Experts of a small language model: width 128, a variant of Adam for the experts.
Below are experts of layer 8 (counted from 0) of a mixture-of-experts language model. Rows are named router (the router's row for the expert), gate (a neuron's input weights, with its number), up (a neuron's input weights, with its number) and show model dimensions 0-127. Each number is 500 + 40 x the weight over its row's rms, rounded and kept within 0 to 999. Numbers have three digits each.
After each expert's rows: "comes after" lists some tokens at least twice as common just before its tokens as in all text; "mostly gets" lists some tokens that are sent to it at least half of the time. This comes from a sample of Wikipedia text that the model never trained on. Tokens count by the router's weight.

# expert 75
router:451532512534556479538476520580517497488597502483583529488508525515484487505475438523492447503491514461529517476550504474570452478487493541526496449423512565577498473515471461402487540562563480533513516457496500472541517580511568465552503560539500493509473468573478518519449558546511478487518513515510496593537551459528469492506451516567590483516576448513535518487461473542449582487538
gate0:507531467501472551449509573516451521509553520544431518446464502504420461494460540500510517514489462537546561526482548548508510478580426557516470503524516493479569466483501445534513553488438552516531412476509471548484498528583489421455467469487488535482502430538582433491489560511530461547461545581501501483473505492514438553557443467513537490480517545488477403465489550499544496495568
up0:517487449518495450559452474473441505482526485525471535436491487490511563502500432509574474490461460525468505462519468554527436492527544477575440535438569516465502499518564471509473490575453477507502500483481574535496518441496499495454536509467494516507590512571493501505517450504474516527522516551623481519488510409557433525462509503448485497478465378471550513471438453442501475465434
comes after: " ", " the", " in", "|", ",", " of"
mostly gets: " three", " four", " six", " two", " five", " seven"

# expert 98
router:527496476454521534557503551495471609515447496446516508534512535418545571541474493559544456511553500519540439514529476517563426503517500548554510455484534447483530497522522411499468453529588569525496470524502516548503485438426495456574560497505461488520448474546413521487484504516531526563511426520550484525494465462506501466449545475502494533547455495430473540501538478506420555525494
gate4:568490616504485499436529511462466532512408431533556532481515453463441517436468500527446498494534528491448502549470542441455552442528482523437524492423506538441505555511469498430506497447553514443525480498482413450482473538513486496459479486476483544518425555485464523560507457470510464535540537614519504503498495538452541522481500490503563452521456474535552508537475543517498489428519
up4:516463587455499465470497496459487490493429437490481538508495515520542527455469424491573512507529554491477455501438502439488517479506438499469554466452512513484446475469502462423508489482547476492497443450532453482545526497498540460425527503516498545517482512457502504524453532480514435567490503551427468507534445466519508532467432484452615543521453416441488495450537479506395533470597
comes after: " ", " |", ";", "–", "0", "%"
mostly gets: " |\n", "|---|---|---|---", "/a", "|---|---|---|---|---|---|\n", " Notes", " Votes"

# expert 90
router:500549465502439497514470516519490491436494518526440498455436523539525507544499476558535516452597495475494510570564434560461473524454496526542471534491497518461546517511519552505524427476490448546528537532528575515560472558478497448544464437470455544580475392475558541443501451519485491558478500456462463465547469504483543580476540460469558550550506509456518461523522461512454495453564
gate0:461507493543497502443454496594527546518571573492552538545501485544501551569520444507539528573512451515513542449488493507495505467544417471490551519567499529467482516571573465441536447554523550491427472414539458497572524520520560525534530519532458582513501509535467464522495533514492513540503520588559494503466580557512440527518520489494547459436525472518522465515436504494529471483479
up0:524530460512429522471457511507551487523639590526456497547490571505503491549502473526485536535512522408527536520491428511510517520549436493463507470475525478527439520513589465462506465508492472384471459526603519525542484486540531533556440495466519560472463492516534450453464497485496542486497455511563552473528564521510480446487449512516497468462537468526457512478436461457559513470484
comes after: "0", "1", "2", ")", "3", "%"
mostly gets: " —;", " bel", "°N", " app", " just", " above"

# expert 111
router:540514482538522527514508459488526467562522505469528551536501553558489465503512452462536501508430505514440457452495480567516539505480538427487518565543452587523500485500503529515484487517550538483497504465601490449585547488456569420450524510505456514560397509571534508526563471447519587490507497417416470482532533528492463493486517471533443539552470517556525462568515449477523499493513
gate0:564462491553529493491529586541531529555505495437547598471432486499574472480577442580488574506470451592512540558541450514471529497532523463552502470500476529474530512469466565441545536487492534508517467512570482497512554506459547478504471481426519517522494543526422504446479469469480445535519475519442490509478528547524498447503442494508461493540525494420502529446388526512521512502504
up0:460457533493458423573582526496468476486492445518506528540467419529471493512549456470478480492499469485476443513493501514468517497522502567492419498508487522460531606476440530468459522470421548474533541510520450537475474498477464452522557551491504529483391530444507469568511513503476514467491510540468499504575383490498531566444564538477532499506450524525545578529464431495520458507557
comes after: "-", "==", " (", "\n\n", " and", " was"
mostly gets: " ret", " sup", " conf", " aff", " prov", " cover"

# expert 92
router:480514536432490474512537457523503479558488494546449497492575550546528482480484560497448518513525586465511453509475403523454484520504531511505458532473547475541532540490550531439393504444468522508480516478537525461475471450466558495506523461494568483440507458455541534548523463530564533456503480524498572556454582480478442434454516490467454492516488398465482455440457426439497464497488
gate0:518532509525504519454529503528507575535528581541524503557439502530572537495509458521452505476542425513537504518452555567499487424512428522549530533501544535448473502534516503493549505510523518504478459459416488537493469574527454536477585518445453531498439521592595578431466497487519448537502575431472554488436433486524489512479445518529544544506550473476512528544490510495521504504486
up0:531521541457548434488534460511546528584484455460521485552570476493503526489563515509518468507484532524519509472434563500523544444441524473507498513473511546516511494514512478517481603480504504480427605432421557542467535431434450515478482460469520597529542529558521487539508503515520459548547551488480520529413462473552516529526504452445584488559459487496492471456534480508513526518430
comes after: ".\n\n", ".", ",", " where", " that", " when"
mostly gets: " he", "==", " He", " she", " they", " They"

# expert 76
router:483518511566538541505468545446506519513444462539478568451503569500467463496437490515486510529479455520507491567438484488559541535494423437486520534528484549510502572463545535440465451457480527520448536473573529505472567480463562520462500497548473503481540536581431446458442437534493559435419457499531496502468526507466493476566446484556453558457566525467564531506499473503481562522510
gate0:584432551468532570545471504515503519479416501486515528522464482456521540466515528523451509522523478486499530479451485505542438443502514539548538449471523500535515424467537535427547425453528443476478506566529526488490465499508468548518424471524508477487488497513477524466555520483455556533460523519422543476477525556512509442498514547536522499493513400432456489552522453397419544406491
up0:431536477508475466453508491559526498527537602561443469512515466599529480501500479524475502456548518481537522478520499446532553453464482434573469464475462586582520505481495505413476436503536546497483428515493501443518459568475527499463536483522584603570487465558509554471533470511517499486508517502527535575492585511459544513531420516533496536504550490510503493494549473485497482529544
comes after: " ", " (", "–", "200", "201", "-"
mostly gets: " s", "(s", " conv", " pred", " rel", " S"

# expert 17
router:580439500482469453471471526611506499571444498469460439537516521517489508469485525460438492464486547495441462564520465577422527491513502544491539461467521470405497550489493527552503486478546497565468544509524493547523503484579418437461449509492521451495499571488486512509450491427505471501487549494436505456501488446519381443511492565483519473528562522473496432494519543510518476466513
gate3:495478497504484484509499512548545524428552481478524495463464516506562476516611446511540560549510455539533495491447423549425482530490461471513384446458458491515545526490564539474602510514463553460513498488554511481525507428500495486488544481496537475555566531518474456495502479466481434474553493551517459523546547533424465586496442487481460526485514496509544446466530504567490544416490
up3:524494513428467578510470500592529492450444509584464497508526500459489474455597541529480495488474510566468553441529478521550448507491452457530480538496513530497380517482474575527513486507478470480492472463490490475485511485467502474475455533467472542410510463476462449515416487498523489447531542429448584468510466510472544487420531521473583541475479477473515547577468527504501477583513
comes after: ",", " is", ")", "s", " It", " which"
mostly gets: " and", " was", " They", " being", " who", " been"

# expert 18
router:539496476519435435449500480561506489541522517521459476552451542484553543502453531521457571518493491539443533573551469572518567503510513561477489502455551476467488492489482461496483486539561467456431496484520481494568544557582390488475469489510500473488493525472553541427466492453524417478495478477467516436533513439476470381493470526444543440511502444493518443514505526437537527461482
gate3:466527509444520534512551508458532496516508506530491529552512437569459498512464484537519525594446510510513534474524489537580471516485461483452440524502552515506497486486584505477405566484508382482521480585450494553487498477461445575506483468538500477573469487534540560450458488459507561463552512557512471476481568498543508576537448513508488432460458500476442533455461458483513477438552
up3:456538494550493496479505464453500516438469435483523519467442572388459488527562452577552515509510528455578476525455445502374570470481517496545446400533484491518510487522529494518462447516460453563492533518522499497512420458552423470455547495481479523467570532478499448496516470476452522506523522413517522477486460509509487429502477508465534473563506521533521427502463470494480500474486
comes after: ",", " as", " and", ".", " He", " has"
mostly gets: " but", " they", " However", "ically", " then", " often"

# expert 110
router:575591456452457547577463540510462495522446509460515515460478458498487521520497492531490527486489533536600511503470476611525543511541492473580480544438532540532560576519506591467417492462475450513493527487557520473530487449454508530486491517550518526533483539465460469528492449523474521470536485480515554545510438430560496477499503459504429476470463563461446504534523495427535531539558
gate4:525419521459448463465548522549508433511532478593514514459505445526496528522479410426506554603556477534458481509520485431498524500548527585502501526521503533532498526534480465510449573514480469499491504518470448466421549501511560478499466487501532492487455513495594450549442541483447464529533569537485433502427517489497493544485497474540503508523428497447421443435494492510487469447512
up4:528437507461487492498522547494506468447557507535466459421490479540461465513490504477514534552488458590490545462483490500556489489527540578519567488499429540484505543439472479413516492596516512539459601514440507531529494434481512464495463535514459523472478549516460552543438487520568497538492576435447514545548514515536518531533466516472485483522506464575450511598465430515443513517465
comes after: " ", ".\n\n", " |", " |\n\n", "\n\n", "200"
mostly gets: " |\n\n", "==", "====", "===", ";\n\n", " Genus"

# expert 16
router:473537459541542561519468495561506556481572520402519515490480514491601505583502550550458473551476445475526459435531537536507455499497490544526492484437573479535409492517490520486453537475550513506533423490513541499536512543508558522535525490506498452511506470505453469472439462552479509474438443512506520519468495539469484417465566530543504541465520528487540584465426512489518591545552
gate7:480439543541597510488545507514463535453570471526483500515473452562565486413579501504473509495532521488488501495501529540540461462513557492558599472512510529396519479541513486515498488544583490403501559538499501465556476558448498605518495540460501516482540481568494468505494473507496512464496481514432513460459491494448447483555428445479542472503538496455495509479545531510565495421475
up7:517436478514513487487471514448511471530530550516620490473490508488519535485448502513566531514441500497474527576551464460596510502493522499538499507554515494571579497478505503493452478441507556465509470485572506461517481473529465462430464495516537519552489488479576395518525501470489523431501533407533560470547512496467488484510549436547486500488477535449521509536512615546394481511479
comes after: " ", " |", "|", ".", " (", " $"
mostly gets: "   ", "10", " FW", " $", "20", "15"

# expert 27
router:473470481524464510429529554443539472538419516473497540443482472512495538462461523519572503467458553451548562578495480500563518568510550542563493561510440491429586507472509506563467472470563520443543529557562546528497485468461512527522509472516519566501530469546534493553544522473535560474529444441545509565494494457517457500471465427519445529478533550458548540437448486509473509527497
gate0:578525614499519494467505535566537504468524490528546514504547447468536475487502474495553507524542479514515573503531438456528519503546506536584580489554493526468514481542535488495505521530474475468472506508474443505461539521449573494491636567451458562452527523473516460478522459482458508540548547536533525555536550450489493551501533483497517467447443444532500557555414452541529484507439
up0:446502511489480438533484454440510485395524543443482502390458510495517440470491578507506441508540579558488502495478485496502494486498502481540497481456532483470522432456397495506499486527498467536507392495471487477534498505468501523462456432418500565459479503557557454542481516471537469499500465498527460427520536490482559546514436416450447462553461465538503482500579504454487519451501
comes after: "201", "200", "202", "==", "199", "198"
mostly gets: "History", "|---|---|---|---|---|\n", "|---|---|---|---|\n", " Apps", "|---|---|---|\n", " Votes"

# expert 103
router:464546564525516505449473535579558561559558473466506484520520490469499540484456411526468460553488486426569485439449548554508476481491483539544500400508464452515447535487469507481467478498530496480488498437541452508455501573558467487490532496489534528590452468525479505514450501481443495529514555487515562529458496518492460484481526605598498543469508550504486496473568551516421558515499
gate0:552572526507463417453491531489448473481492566506479550488485494503553463552578475630504507495452471510444432556484481504418529501538519491523466469437498519523475483444482430435496511521565540537479507504469455555543518525481491460512534443486464495461457496573502475442522535507503506545536506508562455518414475480504527535503513612498500446484496540568438495496414481536519537473519
up0:463529526470536529403528454504488536572530571495458497480484600542551533498538502443562508431479475506518426471531493530470520474452520543549516512509464501444491477590469486584540471530434470483509484463524511503453459403480522484494530441476521438535526488512510440546504508443546570501494506498557547488485564518568494433525551471532423537519458525461526551448548493526467512455530
comes after: " ", ".", "°", "–", ":", "201"
mostly gets: "°", "′", "120", "37", "59", "35"

# expert 86
router:543576462493501520541473478443568528537442494455508545525524568496482603522468563478491423511502487479487453463535465515560452532501453497535515539483486561574455514504546495467492555526547464520493511522465526474557505511500499552557512516571524441460472438598505515476416587540506535499422490494460578530494555569468483443489509528567507516518535467492508543477471465522474560451514
gate0:547513552580442468470506535468443480488512534491474557516430480472474506499503503572564506547496441531508519545464493420499518524501491489539545525521486505483500487483541509465567559505538437543498488444480502518505588491509509553462580496573480489468539510590515496400512555447520456545525578552567503476518517420493428481434490513465518454466481429424486486488587510500495470473467
up0:607542510441461427563509507507547487495441488490520545530476539534503514593469443535476488477489447489487450507462526420433565451506485504448469481482442476566505602534468484510497452511537506478446480454445423526396545534503453480545593463439519483523511512530492509473500502524486434460465487466540424518486463525548465540482517435503487484493543512511557504503455491496536542454485
comes after: " ", " (", "|", " |", "===", " \""
mostly gets: " mat", " Ec", " E", " ec", " fif", " Cz"

# expert 20
router:495475495435560498492515516485531435439482448461496520460516418464445539426446457552500485582547499486472542445540485512554556446429531527539521598503451464559513488516513529539446542500454522538433507522520508436442460519508480523491573447530528522477523580442456494479509503478520515537514497460497544505485451511493442451499439456567497529485464485523489524442576418478429463485510
gate0:503466534506492474495527479610481490575494494556478517539395471487550495531527466573506498514565556562503491433499542510519520466502451447518541467484433454479447573512518477441547527559466506424511496461563494544537498467480523512527555413531417493512554504495496522429545507460549496544531519514441484516567467413461493561595513498517537507488485487470475492549479466499510492536556
up0:530417490429477498503497543539496508509536483462507509503497463504491492497516518482502536480448543526479561577504503450459502498524538529515483566456477433496515523439486526421414589445537503448479512512512503480573569491533557473480525533502479571540551545403593541526523522532550505537533509464509459546528483553452467479425507481443482486434552504479432602494504535579504526468496
comes after: " ", " (", "–", ".\n\n", "History", " life"
mostly gets: ".\n\n", "202", "199", ").\n\n", "201", "197"